Below are experts of layer 10 (counted from 0) of a mixture-of-experts language model. Rows are named router (the router's row for the expert), gate (a neuron's input weights, with its number), up (a neuron's input weights, with its number) and show model dimensions 0-63. Each number is 128 + 24 x the weight over its row's rms, rounded and kept within 0 to 255. Numbers have three digits each.
Before each expert's rows: "mostly gets" lists some tokens that are sent to it at least half of the time. This comes from a sample of Wikipedia text that the model never trained on.

# expert 5
mostly gets: " res", " co", " Ti", " War", " re", " inter"
router:100116154120109166150137117195143104136098104145147130146117120166140135098136184169142140135143159102130113113105151129129123108122140116136120169111158141138103138113112121139125111091165128
gate0:122115157143135107091149087203089123116142083138125123145136115127156164139115133109135130149084170138110100116152152125124166161137152127177116129117166184145147158111136131092158149071133125
up0:128124138117135113120177180136109123131130131160145170175103137147114138149098119140108127085091137095147060144127125130170145134137114143161127136111131129185122105139109118129156137094142138
gate1:141109104090122115138137128152109125100144148111142167150129149161134147110126124125169144092156106117077139078123130117120146133135128129170183123130145114109150127152141101143135151137160142
up1:129086129188136084110118140116137159084151152096120136134126126152118150137134124118099116152129147150089144115103122130146142114127153117112124105123105088150131105112144121092122102128133136
gate2:140135131138157121142104128154106092130110092118120158070071134132145103115126137120127117127134163168107134149154111066146084142140146114132147112091132135106066121126117124116120112185118107
up2:119107152130149146176136124142142105149151111159101116139065116136137122137127192141151092151173118129091104122195109081123091155138114124126122121131154125170071140154110121142107078137133153
gate3:126113139110130125093126141161141119164160143168088108122130124152124106193124167108099117086087140147158140105100116136130131124138132143159113139123150099117174132126110100114130154114180100
up3:124101159168138121116149113148157118136146101113115100098054166074160145126143109095097146142122142108124120156099138149121133158154108137129101135137115147142149113135132144149116063140108110
gate4:123160130126085141158161138157151117134172100123144158097098107107139140118118145150122126120089158114082121134112161098116131138176095139136160097156123121105149134130181129137105147100148130
up4:158110137140132124155138139127118151155127127124129142132161139139121105122147152112117132125093078111110132076109122145124106114135123132148117148192120091137154139161187186127102128109085104
gate5:122145130099147103146146152131103130160177139133135079112114097159164133121153134155161145138099135113100141143131136110120128150119162152181124177123116131123114159099096156145141103136172138
up5:132138118144189119080115137115112155163125153136153133104132160141128161161125133136108113136132133156144110117124114163182134138114120143107147143108127120153127110147134136111121152107124131
gate6:095136145106138135118126122111160109131131106131133119136159134128125150113103131083124117119157130121113121114138106155164144115121160069161113133108168110120170141136119123133138170160121111
up6:126152143111105144138127142129117144158140095132138077121082114084146178133126101090083103135104119153156141106115107140138125167121098143171155110133132108146168127154110133141116134165118154
gate7:116116129140113138156114108147130079126116087134114123119121117095087145139111118153131101128108150123114147113162138134078103124102090161144103148125085121142156175124101113142159168065105142
up7:113088133113104134111148129146173132157126117075133147102107164117105155114115111124112128134143142115115160155128122154154197119116092108106146126149114098108141088116123155062121147149113113
gate8:128091127095178104161122144134134100144137106147161134147099132168136141136165146151108107131158129091101140128113127114155106151098126122164080135133135144113148104151165114125126107134124146
up8:118156119070157118143144133140128114156149130130134115127130090169131051096141099120154131173147141143166143125089099134114145183130105164122110143102133086144142125172113118144133123137098122
gate9:147147126110156156144149117140142160150113095129102182147138131153129131089154109128163112131111128095129134138122142085140086146112124093169127157123151113106104163139117107138131151068162128
up9:152166124178173130133114108102134190122116137164148129135112104154132138147126091138141104095146143164140106135104112158176128115145119110164145148101148138110130134128165092141119082127147134
gate10:096164158097124182122156086124138131138154098139117186108101091147110078116123158110105144128119124104083132092172131095122143120100143172159131077141129138100142103112147073147119137152114156
up10:149137103138173079143102108164148115121139146142104124170160139114143127154108131148101172137122093115156143128121095136141144166111120138093125104140125109078160177126110144096163139081137160
gate11:117076143139095122117145126143139131122134102153152133143105145089154140083123138119127130128119104124129128137130144101128120067119098095142103133099131120099120104148128149161104145149153140
up11:143147123144078087148173130134077091137142138122104144136138148121145095110141184154130142176121140120120160127145149142099127166150157178160155156156145115127102111142093159134147093120123127

# expert 6
mostly gets: " S", " Le", "″", " Z", "J", " Gu"
router:125143139125129178105149099197173108133122126107146123110133100169133129128135125118139105166130152170138108062106160135140118116118115138140098156134089123149128114126146138125160147075170127
gate0:104091136147159153122204116165126090138152126156126104103112102133152116132126177140108096125117123159162154100105099125157142100102107114139117133136124148145124157153134128119104074093171125
up0:078167155083103126153118120093161170164126150103118133157147129142145159125137122135136132109135127148148156134134150104109112114128126177136115130127159135133143128151143138159127171172133128
gate1:074152152130093099134179098150128126099153128090097128132192134165154143132139102114123127126123179128083149146110162110125136132089110162143095156118123143128136130108124110117124124093136058
up1:116098127096134126102102124116130149133133115083100127133198158160146182113090134142148156141152104135115143156144094120114143154100138179114115131127129133107097115113113110135126094108124120
gate2:142160161134107161157143114201140132150154108135154117153118184133127130135122161118117096135148169154136134150124130160164114108138088110156128149142168139127153145134166095110115182110159155
up2:122137157138202130131128122145113098138131113146076126098127099145135125127129144150116149060076136122134113129135151123106085116110143112085141085154113133107127164123104126103136121126106121
gate3:126116140138104151119128159132135166116120134095153100122138136163095082178125082114146101119074153157123185128133142109141156120118095135139125145166145134139137100158175134112149160164127108
up3:146135169158110082107162103123204122117145143113158139123150126173116090129142106123120113156087131144142158125191126139108112133156148111121121135128126142120125128133149128134105115116137135
gate4:139142157100127135094103039142120117160144092122102115109158063124116096132125094121130133152125150125126100094126096143158137093113161165157143117146182128105144088095156131100133170148158124
up4:078145123133154095155114153139106164120145077149127125123137108108148197130118157160118154102126123153177128134125116108134127151089133138119091124169110135120117137090156141146137172085151151
gate5:126121155101116132128138101132108163131115107123157102120143120077130128127149130113093103179121173120117139148095134120155139084131102126132148125152134156148155120119118149131108114110129172
up5:130153163128118120154102191123158113123155138130145155144106146140130128112152169140120103099188137133112153127164154104165096138111116129073156131112132114135092117090150115160110161138070093
gate6:133101098142158150118132138162135131164159133107112136150145128141137092147114151074098130148097141147192123099110089095118122089138148136126127094128129168130113171143155125127126141158102129
up6:135116159173116118142112134114169137177106119122111143125128091153162129083168120116113118150119121145146117086127143136119110102119112137161108157083152131146114139076136100185122124140094139
gate7:152109116117141154098123124166156137146142140125147149156113096167140080093129138104113135122119112162173154090122130101102105145136135142101147127097132144152112101137109102143143124094122149
up7:095137109108127165134126115146119084143124158151136128115130110125132124134117159095124123119101119141109104086104142170151151182128133151133135082160147163211155123136116107121118125116144115
gate8:111121133110127112111154118158133132138152143094152110081093104123112133107127122173114093135108208183140120112095101095098086080132122131130122186109182129127160103139144147139089133083133122
up8:111154157101129100121130107152133097132140138098129130143178129087125124135166120107135134163169142155151159161130106121121151144091157126071098098117145170129128103124101129090128095106105159
gate9:127113157142104143127121100138098106172113106177125096165125152106150135131137183135124136124162117140096127079126110120088158120139122120119101100145107162164092118124100123105119110146122123
up9:106146130124124123106129098125137140129140091155130102127125156134142141135114119146115167096193128107139091127141140127111170098147117114105145086162121143134094151150095136160154064121172096
gate10:117141117116138148110141133153177139124128068143106190129118138139148130121182103161112112132109127104088136101167129153137131115139124148121112099136149164136115138088115069114134131106090105
up10:160113154127080083100115093083121131118154121102127101098124142102160119167122114131122166129140108108088090116101100134162164145123142127161138139137145170111101120141112147107138158119139133
gate11:141147083118172132137100103122146071136068129136123148131164090149118132136154115105165054104142121132148106138112130151098128141115137094159135157133133138127151146110144162157124171094126159
up11:091097117188119133165101133127115161147147144137120172130150116082120123144163129114100174156145160135130164145165113126148127127128133166122117134173110080108095160184145139162126125152137141

# expert 3
mostly gets: " on", " for", " to", " of", " &", " against"
router:114114115116124156127163104168149117145098141108121132116124193114181108130136144120127135131139105124128120129110121135136116119031100101160106139129105146152089101069162106130081145110152121
gate0:114143095141131120125120093140121095115116102116112126110137136148150111151146126159129119127154118104148120118144147151076135111147118121123108139152151162113095147150132115137073160141145160
up0:102190137119161142129157070119151113123112086145116104131123109136091082151146156147146084158152115121144133146186121125158135134135151111109150118147126132119120159136166136158095165130106154
gate1:177137125119163108138131173134125131132138111109119096114141127152160115147131158116137115150111133122135121114126117109148128136116121151108108140128097117119094125170149120124100125110163102
up1:102150169155140104103156137125119139173122073148145138149151078135146152143126118117131160163108152093089122103124102156165144139154156138125146116174153111124140128105106143078104114164129079
gate2:151118109117133163094131106149137181129159143146112126115092079142140155148134129154121133125159104124101141146078163117119184132124092132140158137093131172105175148143125141129147150125158099
up2:153116096161075121117104169161128180116139146124094078130117107163136164111161144122125110146154147113139100108118116147142122111169147133113120155156147132097088141084092150127155102098144151
gate3:113119152078147113097135096136122121119118122132124109130145157143147092113079172150104120108147137123129094139130125105114119126104146102118127113131131132096127080170101141112076178089101167
up3:109122131128146117092078149130138132145140143107147110104131116160100122116096169135112103086146115175156133178100140134146099142126136123055090153139137112099115083101109141150112137134167109
gate4:134116114125118120104119113144157150148127154104150114146122124134100148112107112158169110130120099146179099110128125135140161152146133108140128129129121152129114149124200153101152134132113093
up4:133132157089128124131094111135172122103180117150092151136109144137114130143120110170126159163147112140182154117137083117138165167120132186144150133089063128142091153071128081103137132106153115
gate5:118122103128130144173114087077127169064138100131123145118127141111069098108148152121089131088120112123105110134102130149097152117099107145103098099153147164149067120136148149156141117135118143
up5:139138141132156153083130148125078167107084127061103151163148147129191116161174144119168107103161135147098097115136116116204128134164142138148156128132175095173111091115095185151098121125193162
gate6:103116099081102151130127119146143142140111127101088128105132150137223106082129128132122128140115177168159126127136102172146150102100097138126110122144128126107115094129149116139126160092146138
up6:113137157174168099141134137106101109077078137167159155144129109106094114185162117117149122125149086091096137105120175082155123132115150149111128105103115176115120129117124120103048144173123144
gate7:147107141137142159118152136141118122124129105099112136147096133103151141105118141137111167118176139106124180151119154117128139094126126118151134107115140125132114132116096134150142161143110117
up7:160125093138109093106187148119139142104117189100167100122113135130103133122159131120154166160107108097164137119142091149126135160142109120105159132125150137148115135150075111099147098114171156
gate8:106105111121146120124112132105171137132117150126168101108139149139122108152144159141132125064131112130119124107129129110090125107085148098107104130180155128160148135127135144164066170142132094
up8:162143127128149107110132120106108134113122123112123129113134149115107143134170054135150119157114131063117111095171084153094146133119092132128098087093129159089127092103114109135174135133126161
gate9:105155146139119119102111157130138112129117140160137076123153145117169139111146135097103094095123089163142102086123147175133096114124111113127116151106106098116114106099166091126130155179084164
up9:145108155084129139138119138134155148127102143110120123148130140136077128114122125107156125152108103131116130139168116134132099120150167102130133165125129125131110141133139136096102145155134096
gate10:144150140148135165097154151155116142090096127122154140096127104135141118123118135137135113133124152157119107078094138152088134109128107129133135126138151171115114105127165123146139114067123104
up10:139142139141107110108195103117131103105119130084114111105121087122160178161153130115158128106092175156096118096135104133114142106116087095146093127145136150125160143112094127149107144134106118
gate11:136106123157093137121123098150140132120152138141086142136137107101186165113136092141160159147142141105134134127138128112145091104135112128131066127092116101100122180168150087112109126098172135
up11:113150064175105149138099119139172132144128142180103069125133165128174110137148132143158156121123150088148132148141143134100166101105141121096081091076127128118088152115120125131133107124158145

# expert 4
mostly gets: " 0", " his", " one", " this", " it", " they"
router:119118129092135132119145105129179123160144147120132101149152164203156136092136141132183114129106120121143130109097148118135126123104111146128144158132168109118101128146157120141079086100135105
gate0:133127122076147125144159131150129117149165113171124141114063137113126150115142181094128165127131110138130155108162159085077157101114084151106092118131147115152095157095094124153128090144153124
up0:156114128049118125095121111182134136116153107115173094144131145129113135126129145094101121105129120107186116164152150170157110172126157123107123152113131154114151139124135145129157140122105112
gate1:153182115141101106080144079148116099188129156166102129153118098095099127134130126113064104118143120145117138130084128121156080092094115118138104130132145159057147123119133131112080105102142122
up1:104122109153107139125151162120100140183109130114109126146104098144105106087117153118155088121080173151095150127108129081150142098107098112146133112135103128118181186132127103134097081099114125
gate2:128125146133101152126120101128108168114141126067113144111131143107139175072096130135119125156126124129154129116092104130148100116097115128151116131123142144149163090156144102121083092136096139
up2:105158129155156125141127087120162115124157145123126149153153098107162144119129085181137178090114155120113105103097132120133112125102133133119109111106157128080134196123134151180116102145138115
gate3:137151087114118144170142122158103069124160103153140073131118122109095143171162083144066086125134143144107141146127148120139097113144132164180134164182182177089123143125139134128098133087102131
up3:132116100147151130150145136134092152087118139083104140115139117100101143101112109112157120138103138151117126105106137139164141062123130116119161139101078128109111127131101121133097209130144124
gate4:104143171115135125156082094190146081131126109123180098126152102150140085061143091142157142126154152146095093149124158132150146145147139119093133135139094135108107106081120146144109142094119147
up4:146160144093165134124138123138133128152144115114109115108101142132122119150143128132130144109153157103110130116155140123104133162156119140119137147108166162158121136094143120137180107098140158
gate5:134138132135100118134105100137138141131117098133105145109140088122087123180150134120100116152144098136110126113183106143133106067129144167179135110144134102176141139098087126139085142141176137
up5:137126128138164137151103141135122086160174172149110151098113081133137116098115129128103134133140109131180141132084101102126139145086142081102090138115093121142167069140127132166116090122111106
gate6:134099120108088115129126121174173120150151137136155132166104102127092124107173160120149150084116139122164135130142119111120125084137067132122124144131154143103111121127127130109124108094175069
up6:146157166130146136128134153146146146086132123143095145072100129119145113107129132105100098137137089121127142155070133127170145101130156121127117151131112121145143136110097127148121124121112148
gate7:130098161104125141138150107126121070124158062127109176108115188133116129103104139120137153124124116129120143121115139141143186083141102174139127143146125108083109148129134124162107131096107144
up7:124161153131160111129105121129151133139104145152143118136079147141100111126154123102126100176104089176166114143139113166134117094124109131144124134126121155125104138168141092114122168135136158
gate8:146096184116108155130123118131116144140145144120118141092125127132148109121096110093151152099121129115101107121129116149132147137110093108168104162120091104115099146108139128127109141133179076
up8:108093128098169086147135144141167129145092120119134148139127122130133114165151115157142158135136099133143117109154136131135113110160106166102132163128127137147113119106154133082134164142180100
gate9:103125159146104166126161116095106115135115115095149141114171100138162099183130106088158123118135153144081130120095136155165134122113081067121137109109136093119148114131133149146100150121110118
up9:148159158104143142082120155145104114150182120129134123149097115157090130106101149139140143113137069147121098139156137170111090120092148106131135130137089143166115105120135137143115144121151125
gate10:124126169119109115181138163124114161112161135095149093116138123193154117111181118121104156140127130144113076119167116147138093118128098105131106164129087119128136165133135137142109126090109105
up10:142104124114134090127123142111129126090172124088147115069096120164112136179130115147119138151135131136160131115153127144152155141098134164120094166141158098112108162163120157125102149130092085
gate11:131085117129143128098139130154143131156146089118184103139123124140142107082111148160086155143135138159154103104148172125155161154164113157117145134107157110111162149101139130097140086109129109
up11:144136106175097142138122140109167102186147156104170121100113104108155137136135131163113113136155133123141135159172137079138103144135112150114094171128151137113133129125109125144074112109146124

# expert 2
mostly gets: "lo", " Cha", " Se", " ne", " Ha", " Ga"
router:116137121147146150140138107154159126104102139110064148108125154161160123135161126145119176143113141150132148130106087103148101099127116165136087148136118134143134129132146143147153117128157145
gate0:070146126119138116117128125124120121109075154096145085133114141161162092132103103123110077123156194130132109124135128137165099151147138134168126149128151144114078104173095154129111117128126121
up0:082182105110137130112102111119108148118072136135107116111109099168157095157090132117138145118170124164137128120118110154150106145153126121102150144096140108152167138172064133124134115138113177
gate1:113088163125156146126141124117112128115134101141100147134150132101120138144144118137134175154132105143120123123148088069152152091133157134110104133088128147116083131148156122139103102108149116
up1:095120147132138163154112133114134097124125105105107136152131100123172071088097137147153109159145113111145113122153072143123112114142138104130094100137153131148119125144081140137101131157095145
gate2:114109139138140083126145115125176117133140133121142087112156126118132109136150093134143156123128126167189146096127148141130165135099121092153155144133139106156115123183141103121104121132125104
up2:097137141152138105137110116101179100114137134140106129092127149144150134149135132146090100109119120138113098137115109135211121174130106151140120130130102151145145144150135114083118115129099127
gate3:145150159125075172112134150115094125102131137146144146109159134129109118141170095089106110130114125132142143106152097127120143147149159119111122150110139127120157180137107094150131143156116105
up3:151106179143119109134108104128170137147120122104138136141070118130142113123118137104179108075101117103120123148122134140138085118120130135140144133123109127116126106100110154096131142139186150
gate4:105108150136145139112123131140110160145163163161148141122102111145130156150157172145180105132103129132148168108136143151124119137106104062148147162128150129142146100142117122133114176161098127
up4:084137093117140118068115135100149160141131115111147119126079126089123124122170105171164154141119156099147149152133159132082123088137100164147144126136117138167132118172138096162134073127126116
gate5:108112145092151124104136109176138140167136151138119129120161113194127097145139144080163130106140103140116128110096127131166124079141118101168139151160107113149155165129142116131154170143124120
up5:120131120120187118152102138136172096130134139107111132109118161118116109139165151167181144120155111170161121177142161149121147132097170127131180122170142136174079108118148124115127114151151115
gate6:144132160106099110123137174126126086076140147134149139127102132117140102085165155177105189157087112118111154135088149114130125081126108108131149176134148167157104136103165128132089139122144104
up6:075099095188077120108101107124132137128119134104142108141097131131128114134129178136139121157155161136138093146091134126133120127123147121131093097127120148060128110112118103151111112090124117
gate7:111082151136129117124170114105122133132103110132110119116162173129145128130164093143096155150137116134114147094105143130141183118138122133126128160118096092082097118132192112162143129136151089
up7:140097118096144102128152119140178148096134097151079146127127134152097099141097128146134154162068112141122185150151157129105158150130144145095141117120112066145111157144153132144135125130104136
gate8:155109116148128139165132140109144085115111102145130133088127137104126138159137108140117098142139140116089130128140085120169144118124135108176166125136099091155158153194142166155085115146135116
up8:156112159137118108124132124125158151128134107125147092104135191128152128115150148140117108104108134148129159131169141125100132176100149149156131149144123131077112124147161117127128148162128175
gate9:113134107131165155118127121118126133151094141168148145048143130134129101126132082142133077162143124138140166080120117152099144132131142140129122120154200120104113124084134126091125110121105120
up9:155127142115153126094158100118140136125108115133109123110122151157149098105115168155084118139109185093098159121114116126100075083152122135159089184149161079175145107135103113114130094138125130
gate10:129157164123150136088115160137111102113109147103103131113125121153117110117168136129121117124115139160117179096084126129125176165130114126139108152104120096138103114095118151179126163095124111
up10:128135188111151098141125126077131109137113114131130102180087114169160122149164094110121098108161120134127140121116082103120152129117138098119111087148105138124134138136169136144135087113132149
gate11:101119088127163157094162090138155109159121099130087124134126153096152202142148133132112122167154119141118117124124116113153142144119134129138169109111116118124187135131151129098123111126141116
up11:121071126164109130106138139151081132114113115174122098123129096068143114143126102168181142151144145123159138130137126105149153162128143129134132111101141125114141151145129144120115102085158116

# expert 7
mostly gets: "–", " \"", " had", "  ", " has", "\n "
router:095126125145094130116156119202150098104117129105129089149133146178193077117129145173166090109117131144134139148085129103146136111167121112129117126117120153134118117125154101110102131104188134
gate0:151107152128110131118129144161104122118139117153147133139100133143093157115158155129117105171142143184154139119122127156170163150121127105163127156164138146134134143138156091122133117122105108
up0:107136125133135135136082110153084175124105131133135125151120125105136114113160137072151118162117125144117081107134144117132129117144124133095107161104144140156171148147112114119151128133148118
gate1:113152136123135103167149118128105128139117064187129102128163064150113085110175142106082106160119138121141138135135178106148134109132070104101143110126158198142144132127139141116153148175117168
up1:116113140171178144126155134129116148160099087121146106130129128123113144112098128161096122086140107130094124108120137128118063130097134132102119080134120046129102125133106113119124139135118125
gate2:150159108121141141109144112116116103120108133136184137115088091127144130079102134120115154126144151151146114118131177124130139125081087129128108146079140142082103137129122140093151116150160133
up2:122149128111096110140122108117162086148120085110134128115176119112131145102100097141131128121137112137142115145127133106121110121105132101080171143148116150096088127114106143101124122150092162
gate3:154081137084143139099115146144104112124157137145130116134155105130103114131130123176127137114115129111089146157107122145154120114119106136120125089117140144165123107153147133136158095100133131
up3:121183164137111111165123124140113153133158103103127095138108107091178134118109138097117118132152142136096172123108158102110136171109155100125131112093121140107141166063162143137077167155164139
gate4:135120108102177132101143123165138141106117081133122166131078116165203117135165131139105135130155162066143131160131116111169111128109059141134107129110138131140103128114105093133072134126132154
up4:118138171112112189125135146130155104104166124137173134174120144123146111114137152106100130138121123129141099158166117125114103132140194122155125079171090103125101127116141145124086109119162108
gate5:168142122129128161148117145139142145156148150115115100124080115100152108118095112132134166163132109137102135140119129094143112145116060162108142164111088075160144174116149119141075103083106148
up5:148108140133110131107132120131147099138132127098150125167142116123136136107115157108129138118116132151094150128155143120156117154152083143153141123137103120134201125138083075156131084094088158
gate6:112112116074142121138130130139122093153117119099142152163108146119142120144092110156102130147071096138115096136119106093133149120111083145119120106146135133099126156157137105140123144066167103
up6:150125117150176135150108133099110162125103102145116117125129148155146161068165125124129132168130152108130108103130144138174138150113146126116122137116169143134171124123111134113139120154095138
gate7:114148156125107103134130160181142130148172132116121119102083123194157179143127113168066161159132132133117154139082144140104137098125156151166147131128117104093139139131122116121149139132156152
up7:189144139106163142115131135116135113094133115145162132145147114093136106115129123121126113145171128099134113146181117102105113140122116156171185147133169129086109140147148149147129152144095128
gate8:129089162156116125122093129162153105179128131106131107125130134110119120132146149168118136196177090154137172145110121154157143110146118143137139106110138131185108105141127115139117122131169139
up8:113157080123146110142150155123112139102166124166130068120135132100159127111111087112135116132116161134131104090143128111104172151133128130104146130109178104079138085160160145114118156110113145
gate9:159153138113132136139124112175131122129128134125174119126117110158125125135147113106110130123114181099120146152144121137103096124162094129159120130138136187129097128098119114153100128101103130
up9:106110150086153151157146157139121115115138120139103116153146113088115133123123151152074130144108058130164138133111138169146125140095149181063155151160117107102120134150140099148169129136165174
gate10:110120099122134098129147132152130115122098098109139143162096140169082129147184125151128142146104154123121137151113105100146146097096139119129161135123133129134144121132113140125153136146133089
up10:127106139142107112155131149166076150090133136138125129135114108126105110122167104164133128130124128072143108132130085128115164075169082104145126116105122147155158124144061158158098132194165081
gate11:160114150123125130091147139111087136119114135155142124140149130148088146142141118139156091168133158144113153120188150107142074109127112112126111144116112171129130114081126143104116140160120097
up11:109129122106111146138118148153114155119152120126128135098128107085152146091122123149167122132154170143126096115115123117143113122140091192163077153153142146125114107137123140111097146108155113

# expert 1
mostly gets: "000", "ical", " million", " en", " trans", "ford"
router:123119132148134152116164138139110129119167146148143132117119117204163136113163131134125131128134140107147145083118144116114126124091099097129147131168125131134126100108142111098075141149136131
gate0:160081123188172146106106145158095136127127125128135104122155115138193142119143136141141123113131133144124159092148116124117172174143126106153091151086156163073143119118123121128121128153106119
up0:150105152126124167144167122127118115130111139138118137132085109143125099113152109127100125126172114185130093164119152122110122102118107099163131170143113136126089119086142158155111111093151079
gate1:155142130119155108159154117115164115129126094107106180149131125102134108166135086113131151149127147132116151117154157090113112122120127110148114111175171137141144102135129089075108108103097087
up1:082136136174077154121153133149094176119160139128143107163081126126142098135106127117113112177154156150125148158131140116147105128136118115151125132093142097104080096106128142153140141121148160
gate2:145124155072137143108138122143160116179142112131152144155115115125142112132204116150148110142093128115141139144062129158126123132139102134154099149115149106154132116115150128161127121155155101
up2:103119152167116078102114120120111148170142106088104143148138151107119071146113147127094104112104142118123102148169159158113148118116139089120098124161123127124129120146064125115107114112075191
gate3:127124170096135126153105117191152092115094108112110115147097145136127102085166201096135139106125126146129146087128077138136132088107110160100129128130159134153086110127137162138154130120099090
up3:118079173126161067154117148149133132127090111122109130100116123109110135098138114118118151120143101101118138088167105139118137075186117144121135120133136131127085063137141149112143134145128084
gate4:128110148119171124133143141145084107117174093180082149094116109104147110117149125097087164117133102097137107091131150140146123107063111105136088127161113129157117127150141169113098135089129105
up4:081111064103093122109127153125143159141103137144133149126101172044156146151125126135150127130094116145135134161112106111124134130127133165071119139123156113106097096111063153129113092100135148
gate5:157109174116117086139116151164139120141157139127118164157119106129118125149149138117067156116128105106091112132110114073136148134147138154178067153107186138110164120132148122145159143162103142
up5:130155142129134129171160123110146138110160179136115121122082105079100115102096095135118112075119158102181128110118145090098129121107109119148150151105131128117140108104127141107107139153164157
gate6:146141142112144082126153088135163085105121128148099139100169150122124158168102124097171137115128140127093131072151150113143138146087141117150150123116090126136090155117115106146152102141141159
up6:088136126104108115176119151142077132157183171133132057104138163129147157124108141149125123084119153150128127102110133117150126157104148125132137138170104086111162132160155122085097102123137136
gate7:148129158116130125138105116123118068080161170155133180150122160123142149138121122174142152144136086151146136146123136099120089090201119097181116132123086124138101138144141075129105115116127113
up7:174112145162135109096135139114123137115146144148155093147109134110108130098113134130120130126145106119102155096098144104089166142150093155144136155161177139112147128145146154132150147150143114
gate8:149131080159150127111170155137118074124086115148120128145109124137133136128105143137099124147123145153134143118134093063152130134098081119114109154145144140157080146145167098135120091107133130
up8:178117111110158111129167182105108123142094117161120137147109076083080127152123091132103121125102150121145152157156144122101119150159179140127112121126108119175186141143150131124183119114119142
gate9:086107136123128133095108157114103127138088125127148129126110129116128122111152082127120114170109128148110121121099160177144131122124147120160129107127092142148145119128137159120104123085136109
up9:161127119126117138143120117148139172148091166101122106164147126110104134137123130141168129153107104116126121149140097085107118128162099141118128113139146137119137136155130111124145142161116139
gate10:136129114122099125133150137131125093215170166133157101108135099145129148129124137138121106098089098125111130160123137118135173124107123071099114140119140134167181133131124118117113113132113123
up10:172139092161152136124115134131098160144094127116108122126098127138143111133094096102136138098163134142123112125137161111156088136146113140118109115080142154110118117119118132158130118088156128
gate11:172140122096126140093142155131134142074159134155131106119156113132158133087180128139096168085140146118142146101149142155146067075113168139179158152130104132159184109149161157158102146109140170
up11:105149108132154129107131142111137106109100127108112099158150118134154171129104132110123126117137118136171101181146136133103119124127147156125103137093114160164146149118122113099133147102112095

# expert 0
mostly gets: " was", " were", " became", " been", " located", " took"
router:144151175132120124142159117156125097181139135088109155165111116133200110105134122135136119114119159135113156155090162166131088131051106151155083127122141139128112161120109121118108114090170118
gate0:155110102095141152130107110122111108124159080107124117145136163146140133156126093129104111151153146112136109122110128124146137203124150154145106086115170174139119114133135094121119118155159150
up0:106142103136115081142126097096131128141111109166071115103148095137103088137164103131120166119151095120114152114121088123128124130149112119119121153166104125137131116108135155140137146107075154
gate1:119133120120106166151131160156121112110124145148136136180118152130148117129148152158110153143135116144135150110133147080104108141112123103129098139138105102091139148179108171134143144128195112
up1:098140126150175125135146111089137128164170142121153065105092157097096113126119100117108125132133100130134147125140106117067174137105112072109123138153138159157140140115177123131109154164155161
gate2:122137116140119086158170120120104137165158113090107129105125150140116113151144138158095122128131161073106107124112137142175190110128127153129070162131113178133136117116119113072102142154092130
up2:123135140102167121142146166090113139094136122135124124157143130146177120131147155110140146148109112166113086118166128095127098147111110100135120141141137150121088149157143123157078171113165160
gate3:152175122119130118127098051132142089135115113136119165112149133130167139132129131161143162101126112161158147113136134140108115141088138142136111108127138113132106081137106094124109089104139119
up3:171157129119088113098112145174127125160123120124127143138168129137137163130129172155106175094121147148141151176111142139154160108083120130152109150150124155149120116131093136107140096139142127
gate4:141136147121123136120141116150139090171139123120115126172128092126144148156151129131125127108135123103109102143097080162108104145121125127101130111132158115101135157149145123104133125104069107
up4:148147120176081119167116100126127129132124143161120104097085080100117150122149153154128141121078112126146140127110141138088106098128127116154135088109107142088123165109146154123109121138146107
gate5:128100118076099130127149158137114140121159128154117116158168092131132144147085123093144116134125127120125136095149167150122128152122176142118108152178121078081134113122132127183156144118136171
up5:099119133118127176096095154164129172153122092138096134137130133138138146125094142129113141176135110148106112177123124116129102106111144123130094120105092133094133139122143159123139140094129166
gate6:136111204101105107124130098144154114136138105118137142169144093106154122128093141118153152148129135147112093162097166141114139148134083150129134093140117105135095136143134166190171130102156067
up6:132153154086130109147095137116194085136144132143116137104123101182117117145114104137164166109130103172176098128104151119133126122067149106118109100130152157107069122150101097125133127152122137
gate7:118076164097141126147151102124153115132095152145151125114109107122153107148128106163122140107159126133107121103109133127128119135138097132154124157105155133110192116143151109139117151116132082
up7:101136149118158142143108100128137128098113138128139163113073146097137126089111122102173117124157129150150118112149144102121154126139093103147125141145138115078125138105136171146087118139166110
gate8:140078090138146129138120107140155124109099137137149108129150075147108126120106122135117125156158156152151150154139099147147106166135139148165120162149088123122132115198153099186138134086128161
up8:124123117152154083146131115114138128135136110113111088120147081146119114073137102150166122149119174132150130119143157140131077154125148122162103127116095120094101162134131145175139139097156155
gate9:156169118128138130133173133142126149131128141147108132165090113122118172158090142121158128133148184114121157141109168129156131089129104117158109104080116109139114112107084114055126140162110124
up9:102156176121151122111099084138126116115138093116151128083151185122128163119114134118146096152148130137093168144107084136135121147132109140179156111152153187148150102120148127135115126110142174
gate10:168135114087127112114152176157160123117152140121080130131138085192146106099160143127136175086134107127124121149118163135142146109135120106105106161079161129148122149145144132114098077130136115
up10:139108096118097100156165120111158115149133117085163122135112151129135132097113123125152150146135138130130136173093126135109151152123114159087094128075145129150105126140110151143097101102095124
gate11:097122129153120134120139108137140171138109101149150134133147112143140126146136163159119134112092084155107155152150162137158097108104125131090100138147157142127157128143089142137113137133146167
up11:127099144168145122135137155160160128168133116138090154139114131180135126126157192153092150097144130097151112134133178120155129121129129142147128135116099125191143144151084124101134129148102170